Experts of a small language model: 256M tokens.
Below are experts of layer 4 (counted from 0) of a mixture-of-experts language model. Rows are named router (the router's row for the expert), gate (a neuron's input weights, with its number), up (a neuron's input weights, with its number) and show model dimensions 0-159. Each number is 128 + 24 x the weight over its row's rms, rounded and kept within 0 to 255.
After each expert's rows: a language model's description of what the expert responds to; "mostly gets" lists some tokens that are sent to it at least half of the time. This comes from a sample of Wikipedia text that the model never trained on.

# expert 6
router [140 141 100  98 170 100  87 129 131 142 126  93 122 118 120 151  71 133 126 142 133 150 117 121 155 140 129 159 168 114 146 145 142 139 109 161 164 187  96 162 136 105 108 141 119 149 135 151 111 108 128 133 142 110 108 112 148 144  99 145 132 185 139 146 137 133 151 113 120 135 161 136 109 153 111 124 149 121 140 136  79 107 104 107 114 141 133 190 113 106 159 175 133 125 175  82  89 157 127 135 133 148 114 109  72 152 118 132  70 110 126 103  92 113 144 174  98 159 169 118 126 111 108  91 137 140 157 117 116 149 121 101 168 106 115 115 110 127  79 130 138 131 152  76 156 118 120 115 131 115 121 135 137 123 152 151 120 144 120  93]
gate0 [116 121 160 121 176 113 129 132 113 103 166 130 141  85 118 105 126  98 127 105 109  95 111 134 120  95 128  85  90 137 124 165  94  80 105 140  84 147 140 127  86 106 136 128 144 133  80 130 126 145  99 120 136 128 136 122 185 104 141  93 129 161 162 111 116 124 154 206 104 105 147 126 106 136 127 138 163 143 132 139 150 111 121 156 143 138  91 187 130  99 107 142 134 104 174 130 139 127 142 158 127 129 132 122 122  85 163  89  89 150 111 109 100  87 117 104 144 174 109 123 132 140 119 126 124 133 165 139 120 139 140 137 141 144 108 134 125 166 145  96 111 130 156  88 124 129  80 159 113 158 137 165 134 134 125 130 113 167 147 155]
up0 [148 138 183 121 143 119 115 104 127 150  97 182 147 124 150 132 133 125 132 159  98 127 157 156 153 117  98 127 149 157 148 124 100 126 122 102 135 127 148 105 111 108  97 107  93 155 124 155 146 193 129 156 135 107 153 108 106 110 109 156 106 146 112 135 162 126  94 131 128  77 164 115 151 130 106 140 103  95 125 107 136 179 104  84 141 121 149 119 145 134 169 111 132 132  86 125  96  95 125 141 147 149 153 158 136 164 160 145 124 128 141 159 127 127  68 143 120 154 111 137 164 127 169 131 161 145 136 131 128 101 150 113 128 122 148 121  52 144 130  99  95 111 123 112 118 100 133 141 178 124 117  83 162 139 107  92 122 120 121  91]
It responds to: Copula and auxiliaries
mostly gets: " is", " was", " been", " has", " became", " be"

# expert 7
router [138 163 108 109 130 126  87 137 166 139 117 107 151 101  89 153 106 123 142 137 151 173 136 138 132 111 116 190 143 154 151 209 137 133 117 144 137 153 104 142 145 133  99 158 132 165 135 149 139 127  92 110 133 160 116  91 126 151 130 153 161 164 127 138 144 146 127 114 110  93 158 139 102 124 109 125 152 123 155 128 120 132 112  93 125 131 115 166 133 115 118 146 125 128 135 107  89 168 117 115 112 158  98 113  90 179 126 162 100 114 107  87 109 105 139 139 118 131 163  94 131  99 109 120 147 170 171 107 157 158 143 101 181  90 110 132 150 104  89 143 133 122 146 121 170  84 133 122 137 127  77 155 146 119 146 124 107 154 116 118]
gate0 [133 112  79 101 158 134 125  94 194 131 141 164 172 113  94 104 157  85 175 108 109 171 106 135 141 144 106 137 141 113 155 116 101 158 157  76 123 133 158 138 129 161 125 154 135 132 150 135 125 119 115 161 129 125 182 138 138 141 150 134 122 133  95  84 168 161 113 126 125 127 107 156 138 109  87 157 117 137 159 129 157 156 131 159 141 181 121 124 112 122 137 142 136 163 103 132 102  96 136 117 142 140 137 142 135 162 116 126  90  64 113 149 111 101 158 129 138  90 154 135 110 131  92 140 140 167 134 115 151 145 131 149  93 108 130 101  90 109 116 136 141 126 139 112 144 107 143 111 118 161 130  76 130  93 126 106 152 136 114 170]
up0 [109 125 151 161 128 128 138 127 100 153 130 106 139 149  71 151 132 157  82  92  95 103 194  91 134 143 129  94  98 138 154 111 155 126 152 171 136 157  91 121 120 161 131 136 167 146  89 144 130  87 113 153 122 106 103 167  88 105 112 120 142 128 171 146 123 146 124  86  87 166 127 165 118 129 123 134 155 120 122 171 121 127 128 145 144 164 149 129 151  88 149 116 106 123 149 125 123 176 153 170 146 147 168 118 124 111 144 130 115 123  96 159 124 169 100 114 133 116 137 118 139 150  88 108 142 105 157 130 120  99 163 131 104 146 178 115 108 142 130  93 128  90 112 171 112 141 129 153 126 125 115 156 136 124 132  98 129 125 123  87]
It responds to: Year digits, name pieces
mostly gets: "9", "mond", "intendo", "mathb", "issa", "mar"

# expert 12
router [114 132 115  82 147 134  78 135 154 127 123 105 141 120 108 148 104 127 151 111 144 148 128 144 147 133  88 127 167 121 136 166 161 112  94 146 151 186 126 146 131 117 132 146 121 138 150 148 151 101  77 162 146 112 117  83 117 139 102 133 146 145 132 160 136 145 140 111  84 113 152 116 103 132 125 124 120 135 136 133 114 125  75  81 125 114 137 132 137 127 150 148 138 138 144 100 122 136 102  96 121 139 110  83  92 150 137 170 113 109  73  80 114 108 172 168  75 166 153 127 126 109 110 103 131 139 173 120 140 127 109 136 184  69 103 132  97 107 122 152 172 122 157 112 163 117 151 127 108 137 110 149 148  92 134 156  97 135 132 126]
gate14 [110 133  87 138 120 120 118 105 114  82 146 145  84 107 153 181 121 136  86 147 118 168 144  81 118 108 161 132  93 129 122 139 101 109 133 144 119 164 109 155 141 109 167 159 132 153 146 116 135 106  83  89  65 132 139 109 123 139 133 148  82 135 135 140 138 100 132 147 154 129 105  76 121 151 127 118  76 160 114 141 112 104  91 120 143 119 199 116 132 147 131 159 105  99 115 112 193 126 109  95 134 131 154 109 117 117 128 120 144 131 152 116 123 142 136 145 112 148 139  99 120 160 107 143 121 126  97 123 171 153 126 114 136 138 134 156 106 119 105 149  95 166 177 138 107 108 131 165 124 151 172 127 134 131 110 110  88 141 149 121]
up14 [113 108 178 104  93 105 109  90 127 119 112 142 129 142  96 183 152 102 126 126 142 130 161  64 130 115 147 118  94 155 138 131 104 159 125 134 143 120  98 117 125  96 160 115 133 127 136  89 155 161 143 106 167 116 155 130 118 125  93 140 108 136 113 169 133  93 169 170 128 124 109 125 121 115 111 146 106 108 133 163 166 103  81 120  89 162 166 144  94 152  97 160 135 120 117 116 148 140 108 137 147 119 161 120 153  96 102 131 113 103 143 130 112 131 119 135 121 163 122 111 133 131 103  94  88 132 108  67 153 118 169 126 136  98 151 122 146 172 127 175  74 140 124 119 128 128 133 172 116 150  92 129  98 136 122  90 112 134 134 153]
It responds to: Number separators in scores
mostly gets: "–", "/", "×", "−", " (−", " "

# expert 23
router [ 91 129 123  91 164 102  78 177 158 145  79 117 155 110 109 162  78 114 158 113 141 158 137 138 128 143 105 157 149 158 153 199 169 121  94 129 139 149 110 140 153 139 113 121 125 113 126 151 128 132 110 112 171 152 142 114 119 153 104 148 119 171 184 127 158 113 128 143 107 107 132 136 115 143 108 142 124 123 155 136 101  95  94 119 120 135 147 138 139 157 121 172 102 169 162 114 132 146 103 141  95 135 119 138  92 163 119 136 114 124  87 123  75  97 133 128 126 120 171 118 129 109 129 117 102 169 145 126 123 140  80 106 168 104 101 126 142 120 103 153 138 132 179 109 153 101 112 126 129 112 106 133 161 122 129 159 123 155 140 113]
gate0 [107 156 129 113 119 130 116 148 170  92 136 131 137 152 148 143 112 105  94 110 139 106  59 160  73 135 112 141 138 145 123 185 132 148 142 153 144 154 141 114 141 142 121 155 157  96 152 158  84  68 142  93 146 134 154 101 112 152  71  87 118 173 135 150 141 101 118 135 127  86 107 134 116 130 132 106 130  95 136 141 128 107 105 147 149 115 115 109 138 100 102 157 134 142 113 148 140 145 135 150 118 110 168 131 112 144 120 104 113 114 147 118 144 139 125 135 124 116 136 131 131 131  81 115 155 137 148 137 129 139 113 117 145 182 129  83 132 137 174 132  69  57 140  85 133 156 132 115 144 166  96 151 167 119 128 115 130 129 121  98]
up0 [142  80 144 140 126 121 152  93 111 160 115 101  68 111 152 133 131 152 108 151  98 163 166 137 130 113 162 112 145 129 143  74 130  98 143 150 149  88  96 116 143 125 160 124 163 158 132 135 146 186 107 109 120  97 135 141  96 117 119 135 139 107 145 138 157 140 138 136 119 143 135  99 149 101 118 142 132 153 157 146 141  96 174 153  99 160 129  97 112 149 156 140 101 142 111 107 161 123 169 129 101  95 110 126 149 124 156 144 123 142 115 116 109 109 109 177 146 109 165 144 132 123 148 129 118 121 163  71 143 148 156 109  90  88 104 119 123  69 133 123 150 169 118 192 122 122 148 118 102 121 113 151  86  95 139 137 119 126 112 126]
It responds to: Mid-word suffixes
mostly gets: "ision", "cess", "ect", "ript", "ific", "ention"

# expert 22
router [108 104 125  96 156 129  89 155 133 131 120  89 138 125 107 166 116 117 152 120 127 130 136 107 140 101 118 139 172 143 135 144 172 119  84 145 143 165 107 150 141  84 105 166 120 124 158 172 140 121 103 133 142 132 117 104 141 155 113 126 125 148 155 159 133 130 138 110  77 112 156 141 115 152 118 112 127 119 157 119  91 132  99 108 117 124 131 131 145 121 161 154 134 148 161  87  96 134 111 112 101 153 119 108  88 159 137 130 134 117  63  92  97 123 157 143  88 137 167 128 128 105 113 100 134 145 174 103 105 134  82 141 159 108  99 111 118  98  96 192 146 128 129 105 161 127 163 144 127 114 130 177 150  90 144 171 112 165 129 103]
gate0 [161 148 134 114 135 135 143 172 119 101 121 155 111 160 129 107 120 170 144 112 141 124 146 147 115 125 146 143 119 126 111 116 168 131 134 130 157  90 157 108 104  74 170 105 107 108 124 106 147 138 119 112 133  99 141 145 123 134 141 165 142 142 124 143 153 103 118  62 142  88 129 167 123 144  99 128 150 145  78 122 121 142  97 108 117 134 162 115 104 156 126 155 161 123  79  62 176 147 103 123 182 122 133 100 144 142 154 131 113 126 133 115 106 108 139 168  89 118 152 122 149 133 130 162 158 118  66 140 134 121 124 106 149 105 154  72  94 117 123 136 107 122 173 100 120 122 138 160  96 101 106 149 155 146  93 150 131 125 122 147]
up0 [112 123 124 150 134 137 117 190 114 119  85 129  80 130 150 141 105 120 138 128 134 101 147 136  85 104 100  86 136 166  90 167 142 137 146 157 145 115 135  97 132 126 142 107 144 110 111 135 135 139 104 137 154 119 150 173 124 146 117 173 155 114 137 127  94 110 135 102 161  70 107 158  87 157  95 196 131 112 105 104 130 122 121 140 117 137 149 136 132 147 143 119  80 133 140 101 123 154 120 124 133 122 107 111 130 108 110 146 144 111 140 168 132  95 104 130 118 142 157 127 113 176 146 131 131 109 107 123 104 134 171 105 165  78 120 154 140 178 150 159 101 131 129  99  67 109 143 147 150 118 122 166 107  85 121 112 121 119  94 160]
It responds to: Punctuation after numbers
mostly gets: " pm", " sq", "%.", "%)", " billion", " ."

# expert 21
router [128 114 139 103 153 116 110 154 138 116 107  73 122 113 111 168 103 104 156 140 150 153 135 107 141 104 101 167 139 137 132 145 140 112 115 137 168 180 103 153 129  97 129 135 119 114 171 149 108 131  99 149 155 127 146 141 123 154 128 137 139 162 118 140 124 138 142 110 107 119 170 125  97 165 117 114 125 134 149 141 106 124 105 130 125 122 130 168 139 136 136 152 144 146 160  88  71 161 100 130 122 169  98  79 110 176 123 138 101 109 127  80  89  99 168 159 108 164 175 121 117 120 124 111 122 141 184  92 136 138 120 126 156  85 132  97 111 108 118 151 149 117 160  97 156 104 129 139 131 120 107 144 139 114 173 132  74 169 129  97]
gate4 [117 159 172 113 104 129 165 131 125 148  98 136  89 132 148 162 138 150 146 122 133 149  78  71 173 122 126  90 121  99 107 104 104 174 115 107 143  87 141 150 106 166 105 121 135 103 175  99 102 117 121 160 136 116 116 111 109  89  99 125 141 162  92 120 138 155 141  74 130  82 146 117 136 119 122 107 125 140 143 139 130 129 153  94 165 113  95 152 139 110 113 118 154 155 125 109 133 128 106 129 143 125 143  67 115 138  86  94 111 145 161  95 143 130 128 103 128 145 157 158 128 103 138 121 107 154 155 111 132 146 142 136  94  98 116  79 126 110 119  98 133 105 144  97 109  79  99 124 135 122  82 151 154 122 144 143 116 171 143 117]
up4 [135 126  83 113 164 144 129 137 100 123 136 121 127 122 154  82 140 121 112 164 101 128 155 180  97 131 137 132 115 185 117 111 159 107 121 181 134 152  94  93 136  77 132 167 132 126 120 191 152 111 146 155  96 125 154 119 127 133 143  91 137 116 139  99 123 141 115 182 130 138 103 175 109 146 125 154 142  97 144 168 114 146  78 121  99 147  89 113 109 129 137 128 103 140  89 149 101 131 137 154 123 115 117 141 141 126 115 152 147  99 107 118  85 186 119 101 134 148 129 129 102 123 115 170 164 117 128 173 151 116 151 130 144 117 131 151 150 130  84 141 138 132  99 104 136 131 150 103 135 126 143 112  70 141 101 133 153 101 115 164]
It responds to: Name glosses, parentheses
mostly gets: "и", "ː", "н", "ง", "ي", "ن"

# expert 20
router [109 116 118 102 133 118 115 171 144 142 119 107 142  94  81 157  90 148 138 153 124 155 150 113 166 121 126 161 153 114 138 154 141 131 110 137 144 142  86 140 154 117  86 161 115 157 169 175 125  91 129 151 131 131 118 133 108 127  96 119 149 133 163 175 124 153 147  92 112 119 158 120 112 138 138 122 117 110 149  89 101 126 120  84 140 121 136 139 158 130 127 160 116 136 153  99 107 138 103 142 112 181  97 109  88 146 138 155 103  96 115  65  72 130 141 133 106 118 134 124 115 119 108  91 127 177 151 108 103 153 113 132 167  73 104  93 109 119  95 162 129 122 157 114 182 130 150 133 152 103 106 150 142  93 133 131  97 131 132 114]
gate0 [175 136 120 119 140 123 105 128  89 130 171 105  95 136 134 114 116 107  90 118 122 116 160 130 146 120 126 169 121 136 145 133 184 112 120 131 109 107 124 138 157  95 119 136 139 103 126 151 136 117 143 159 124 131 107 130  84 125 149  85 173 192 169  74 120 129  94 125  86 126 158 125 127 120 125 125 112  88 137 103  98 172 150  76 127 110  91 142 160 131 127  94  89 101 128 120 127 121 137 168 158 123 138 118 117 127 145 136 121 127 130 144  90 188 140 147 158 105 117 122 154  86 112  92 145 127 155 123 113  97 124 126 122 157 118 163 124  91  97 140 115 139 133 133 150 159 100  99 181 131 101 112  90 133 120 186 130 129 148 122]
up0 [122 103 105 171 174  89 100 133 109 127 112 131 102 109 127  74 134 123 125 152 120 138 120 109 132 127 112 126 170  87 135 137 135 112 126 115  93 122  93 102 138 113 142  90  91 159 137 100 111 132  99 137 103  89 139 140 165  87 133 174 116 157 169 106  93 118 111 100 102 119  60 159 119 135 146 169 124 133 132  89 117 114 119 182 173 111 143 131 111 143 121 112 177 126 123 144 143 140 148  91 155 164 114 167 133 108 125 101 150 102 101 136 148 122 122 125 129 137 134 122 102 124  73 114  74 150 121 155  96 109  99  96 114 131 155 125 132 165 144 118 142 127 131 147 128 123 119 110 116 153 156 162 134 188 126  91 122 118 116 112]
It responds to: Line-start markup
mostly gets: "|", "=", "|---|---|", " DF", "   ", " MF"

# expert 11
router [105 133 110 112 147 124  84 128 130 132 128 130 140 131  97 175  84 104 134 141 157 133 135 115 174 128 129 179 152 138 173 140 166 132 127 162 147 160 139 164 154 130 137 154  81 124 153 144 102 113 124 142 148 127 123 112 116 160  96 136 134 140 155 163 143 104 144 126 126 142 142 143 114 145 122 133 165 132 140  87 132 142  82  74 112 130 132 189 155 126 131 155 126 169 144  84  99 166 109 126 113 159 115  90 112 147 150 153  86  99 102 107 113  98 128 167  78 123 147 131 162 129 107  78 116 151 159 102 112 157  86 116 152 135 112 114 112 102 119 148 153 142 120 126 138 114 144 120 115  92  89 162 153  95 111 132 118 151 151 106]
gate2 [ 65 132 104 128  93 105  84  84 125 157 110 137 143 144 114 122 148 141 119 148 154 136 117 111  87 164 131 126 130 103 136 128 110 143 139 129 127 123 131 112 137 113 136 104 124 156 139 121 105 141 152  99 133 101 107 138 130 130 138 152  81 137 151 125 157 144 134 114 106 117  88 129 164 113 138 140 111 135  85  80 130 135 117 168 123 135 146 146  95 138 127 137 145 102 150 105 150 153 135 174 150 111 162 103  97  93 113 147 142 125 117  89 123 176 108  97  87 121 153 115 160  98 137  70 154 122 217 120 164 109 116 101 128 149 106 125 156 146 158 115  86 135 155 114 140 125 141 136 135 173  76 113 181 117 159 107 122 131 127 123]
up2 [116 140 126  96 134 127 130 104 112 145 145 126 143 104 131 129 145 154 115  99 173 114 127 141 144 124 117 164  99  88 108 125 122  93 127 113 126 165 111  73 136 183 130 116 116 142 137 112 159 112 149  85 138 141 105 128 141 122 141 136  84 135 128 134 142 105 101 170 115 101 117 118 131 107 150 132 140 138 146  88 155 123  97 126 102 138 123 177 124 208 124 113 126 138 132  99 156 145 144 115 101 119 139 118 114 127 147 160 118 116 108 163 161 136 130 136  96 103 160 117 126  75 155 105 121 112  91 148 161 109  82 156 146  86  96 166 142  91 150 117  91 140 128 102 163 126 136 121 157 180 113 131 141 138  98 132  81  70 118 164]
It responds to: Infobox and table labels
mostly gets: " Location", " Total", " Votes", "Career", "Personal", " Candidate"

# expert 0
router [142 111 113 113 135 136 112 142 145 162 105 113 186 117 129 176  88 135 132 144 123 140 135 123 160  88  90 177 143 166 146 144 149 119 129 152 154 163  86 151 124 110 121 176 134 146 157 189 132 118 102 139 128 127 116 109 132 125  96 146 157 152 155 148 139 145 127  98  94 132 157 119 110 143 117 131 148 131 149 131 120 122 111 113 116 118 141 160 115 104 130 165 115 150 195 103 118 118 106  98  96 140 112 108  81 166 118 139 100 100 107 106 105 136 165 136  93 114 139 123 113 104 102  86 130 174 164  96 135 156 106 107 137 106  92 126 124  95 126 138 149 123 157 111 153  90 153 122 117 106  76 145 140 133 145 132 107 125 119  67]
gate6 [156 123 130 114 118 159 146 113 154  70  96  97 125  87 172 129 157 105 128  81 128 181 103 173 129  99 112 101 141 169 101 146  60  97 155 101 136 130 149 133 143 130  76  94 115 126  88 168 120 106  98 129 129  91 117 179 130 150  97 134 155 102 120 149 151 145 115 133 126 119 138 142  95 155 124 111 169 102 113 133 131 130 166 121 110 138 157 154 122 132 137 119 122 149  83 125  98 145  85 106 139 134 125 122  94 113 142 158  99 138 125 150 112 146 130 164 119 102 103 117  96 113 144 107  90 168  94 125 119  97 125 126 120 141 165 133 152 112 133 119 168  86 131 127 132 160 137 139 150  98 129 141 127  86 131 109 149 124 116 133]
up6 [115 121 131 145 115  99 145 121 133 163 141 141 138 122 121 127 148 142  68 124 152  65 128 112 126 149 110 130 118 155 169  96 162 110 144 176 108 107 101 125 171 111 116 116 160 159 133 105  79 105 111 128 123 108 111  98  82  95 106 130 127 143 141  87 139 107 119 136 135 117 130  98 121 124  71  79 161 181 101 121 165 125 111 119 124 135 133 154 144 131 110 109  88 112 180 115 145 121 160 124  95 104 139 136 116 149 107 104 106  74 109 116 138 146 144 112  83 100 151 100 145 146 139 116 137 129 158 136 117 138 110 124 166 175 147 154 121 161 112 111 136 158 123  98  99 120 153 161 147 113 145 137 145 152 129 184 141 162 121 144]
It responds to: General history nouns
mostly gets: " century", " army", " War", " war", " government", " city"

# expert 14
router [123 117 117 105 151 100 114 178 156 147 104  94 109  99  90 169  93 109 134 131 161 156 130 117 147 114 106 146 153 133 176 177 129 110 117 137 165 177  88 142 119 102 121 122 108 158 159 163 123 116  92 145 139 131 106 113 132 166  86 123 136 144 135 173 135 117 138  98  90 114 158 112 118 129 103 134 143 115 179 116 113 130 101 105 142 116 108 145 141 160 144 150 144 127 154  95 109 177 114 126 151 190  89  99 108 181 122 134 108 124 118 113  99 127 143 152 113 132 126 130 135  95  92  88 118 151 160 115 101 157 117 114 155 104 101  85 107 109 119 144 135 128 159 128 159 137 144 142 131 103  98 173 139 102 130 156 102 141 122 125]
gate0 [ 69 143 129 157 140 147 116 125 149 145 135 127 130 121 131 146  92 147 131 128 136 104 140 129 139 122 139 161 151 104 144 149 113 117 102 115 113  99 130 119 130 128 115 123 179 149 131 147 152 107 123 111 143 110 143 108 166 112 105 119 109  87 159 126  87 191 152 129 101 118 146 148 136 153  91 118 180 191 112 157 129 157 120  91 162 111 105 123 120  90 119 143  86 141 153 169 165 144 152 156 107 136 144 108 139 133  97 137 119  84 150 108  73 123 189 112 109 165 125 122 106 137 131  66 166 137 128 149 116 111 111 129 148 144 164 108 133  93  79 157 179 105 142 142 106 133 142 118 122 101 147 128 115 133 150 133 129 118 143 156]
up0 [163 154 118 155 111 139 137 137 122 149 124 121 118 159 113  86 109  93  99 123 129 132  95  98 141 101 135 130 128 113 104  97  90  89 148 128  95 170 119 113 123 112 151 100 123 155 127  87  92 133 125 135 109 121 141 120 101 123 112 116 141 121 124 146 147  75  76  99 133 144 128  97 120 125 136 146 147  85 163  73 132  49 147 116 121 115  75 106 126 129 117 152 153 128 130 108 104  87  98 119  93  79 130 159  97 110 151 130 162 104 129 118 123  84 130 135 121 131 165 159 134 148 153 147 109 160 128 121 127 142 126 172 147 107 137 114 121 131 161  99  94 134 165 114 136 103  93 149 166 142 118 161 163  85 154 139 146 145 144 114]
It responds to: Table cell pipes
mostly gets: "\";", " |", ";", " —;", ".;", " –;"

# expert 13
router [118 110 115 101 167 144  83 136 132 140 121 111 157  93 108 192 106  96 142 147 165 158 138 110 126 108  96 131 137 137 151 138 164 116  97 146 142 146 109 144 168 119 126 145 107 138 144 146 108 127  96 151 161 123 141 101 128 172  99 124 173 147 140 149 128 126 145 112 111  97 164 122 105 124 121 113 141 104 146 110  72 103  90  81 132 128 130 161 114 113 132 144 126 123 173  93 127 149 112 113 140 140 117 112 110 170 132 174  89 126  67  99  90 128 133 159 120 171 133 132 136  98  83 118 153 156 149 116 148 158 104 129 172 112 115 127 139 127 103 151 156 125 139 109 169 133 120 110 150 114  95 175 141 111 132 147 130 170 121  90]
gate0 [150 123 148 133 130 148 156 157 130 126 114 147 121  92 138  91 126 117 125 173 131 112 121  71 143 147 135 109 128 128  95 141 127 133 124 101 109 145 160 136 165 114 148 112  70 109 113 131 149  78 156 140 124 139 168 130 110 102  99 121 185 143 195 158 144  88 162 190 110 144 102 149 157 161 144 140 138 120 146 150 117 139 113 140 100  99 152 122 140 107 102 144 155  99 129 131 168 119  99 124 128 167 178 112 114 152 142 126 101 140 151 119 159 165 119 133 135 112 137 100 132 152 116 113 125 137 148 134 120 124 126  95  97 149  91 126 151 120  62 126 143 135 106 132 145 158  96 141 138  82 113 144  97 135 184 137  97 127 139 102]
up0 [143 132 129 139 179 162 132 200 127 139  92 151 110 131  93 145 146  98 144 162  85 124 157  68 176 122 121 146 102 124 143 140 126 119 136 125 147 133 139  98 151 175 148 106 155 106 126 154  91 110 106 132 130 148 133 146 112  66 135 141 152  80 167 174 120 123 165 174 163 149 119 115 144 154 139 171 106 133 165 137 123 126 118 129 130 126 114 109 155 103 138 146 161 133 160 117 118 133 170 123 149 118 144 129 134 154  97 122 123 148 139 120 144 155 115  95 113 104 145 147  88 102 145 105 143 157 123 113 166 154 137 144  96 159 132 159 154 134 143 113 149 137 119 127  83 120 165 134 118 143 132 123 126 116 156 141  85  98 143  85]
It responds to: Capital-letter abbreviations
mostly gets: "N", "Q", "J", "K", " JPL", "X"

# expert 16
router [125 136  94 117 129 161  89 148 158 151  83 109 170 109  83 165  81 135 118 146 151 154 153 142 161 119  97 163 128 165 167 144 148 103  84 129 145 159 108 140 151 136 108 171 104 121 148 156 124 107  88 157 158 153 122 124 115 144 100 114 168 170 128 131 132 131 129 135 100 133 147 128 106 146  98 130 159 104 138 134 108 128 119 134 121 139 144 149 112 102 149 171 151 132 164  93 124 168 129  97 109 136 121 131  91 176 112 165 116 114  90 131 112 103 163 152  85 131 133 119 125 119 109 109 115 162 157  82 158 135 131 137 161  92  99 113 107 108  95 160 152 109 164 112 142  94 129 141 112 105 127 175 143 133 131 140 134 152 148  99]
gate2 [118 189 167 103 115 148 137 108 121 119 107 107 161 186  96 136 122 123 135 131 133 177 138  95 121 123 126 120 146 131 112 136 146 121 141 163 153 166 125 129 124 159  79 107 137 116 149 122 106 116 146 152 175 155 110 119 111 103 117 148 171 119 120  64 144 117  88 114 141 126 100 156  79 118 145 100 126 152 112 105 149 152  94 153 148  84 102 120 130 146 146 139 107 131 131 139 119 171 140 125  50 138 112  97  94 176 142 121  87 139 170 143 125 127 151 114 108 102 112 123 139 100 159 144 151 100 119 130 142 104 143 150 161 134 142 124 137 130 158 166 151 141 127 114 169 109 120 125 103 117 119  85 123 137 157 126 139  97  96 101]
up2 [122 110 103 143 167 117 132 142  83 130 108 105 135 123 143 104 119 107 123 103  91 173 159 112 132 109 114 107  97 168 138 108 171  79  95 107 134 118 137 116 121 108 134 131 144 158 134 139  95 107  93 132 166 129 169 188 132 121 111 159 127 180 102 141 121 132 161 126  76 117  99 114 133 107 113 154 140  90 148 128 134 149 149 140 112 119 141 127 107 101 149 139 134 109 134 128 108 131 191 119 126 145 186 114  73 125 115 132 173 116 128 146 117  78 115 131 164 142 133 129 162 112 164 141  92 124 130 135 139 103 125 134 138 144 128 101 127 134 147 105  86 148 107 132 121 102 105 125 122  99 169 136 116 153 143 149 201 132 121  78]
It responds to: Place names
mostly gets: " New", " York", " Angeles", " Park", " Hill", " Australia"

# expert 3
router [115 142 116 115 142 120 109 150 132 113 116  91 167 114 109 160  88 126 132 133 154 139 146 149 138 139 118 150 182 132 129 153 112 115  59 125 141 160  99 139 170 108 117 160 129 144 152 171 138 101  95 138 114 121 135 118  96 171 105 118 193 158 158 135 169 132 153 115 108 102 159 108  92 167  95 144 128  99 160 123 118 140  95 133 141 123 139 177 154 133 167 132 146 156 128 116  95 166 133  84 135 159 116 126 119 159 142 162 116 123 114  89  72  84 155 148 112 142 143 116 117 109 104 115 115 157 164 103 127 161  97  96 140 111 108 128 120 108 103 150 139 116 143 119 145  85 127 112 151 144 109 141 136  94 140 139 103 163 128 109]
gate10 [151 143 100  96 152 107 121 167  90  99 149 147 102 130 116 168 118 157 121 129 150 145 139 103 163 124 178 150 130 123  93 114 119  93 106  81 112  91  87 143  85 159 141 115 102 130 167 154  82 137  98 115 126 120 164 137  97 157 107 165 129 129 131  88 124 124 145 135 144 126 160 164 116 136 103 169 174 153 113 148 131 141 121 155 145 138 138 149  90 135 105 112 162 144 120 106  98 112 147 136 160  76 150 157  99 110 141 148 121 136 115 125  92 138 150 120 107  98 160 128  77 101 120 118  82 130  93  89 136 134 106 107 111  97 153 129 135  90 124 124 124 148 108 113 138 120 160 101 138 102 109  89 104 124 111 116 130  85 149 122]
up10 [107 158 136 125 116 115 165  95 166 150 143 135 159  99 113 114 155 108 120 134  89 110 130 182 104  87  98 120 138 137 138 119 138 164 130 153 105 156 119 110 160 116 112 132 159 142 133 128 159 129 183 141 132 182 115  84 123 119 136 115 147 129  87 180 168 154 128 136 128 167 138  66 165 106 140 125  66  96 125 126 113 107 127 132  98  90  90 128 113 167 137 136 101 115 119 124 111 147 158 130 126 148  93 100 116 152 141  91  88 116 117 119 175 100 122 108 103 139 137 147 136 143 138 123 141 156 110 172 115  97 101 154 170 114 141 152 124 138 130 122 100  92 150 134 143 178 143 149 125 126 127 132 147 160 106 151 121 141 106 146]
It responds to: Foreign name endings
mostly gets: "ović", "sch", "abad", "ová", "ova", "owski"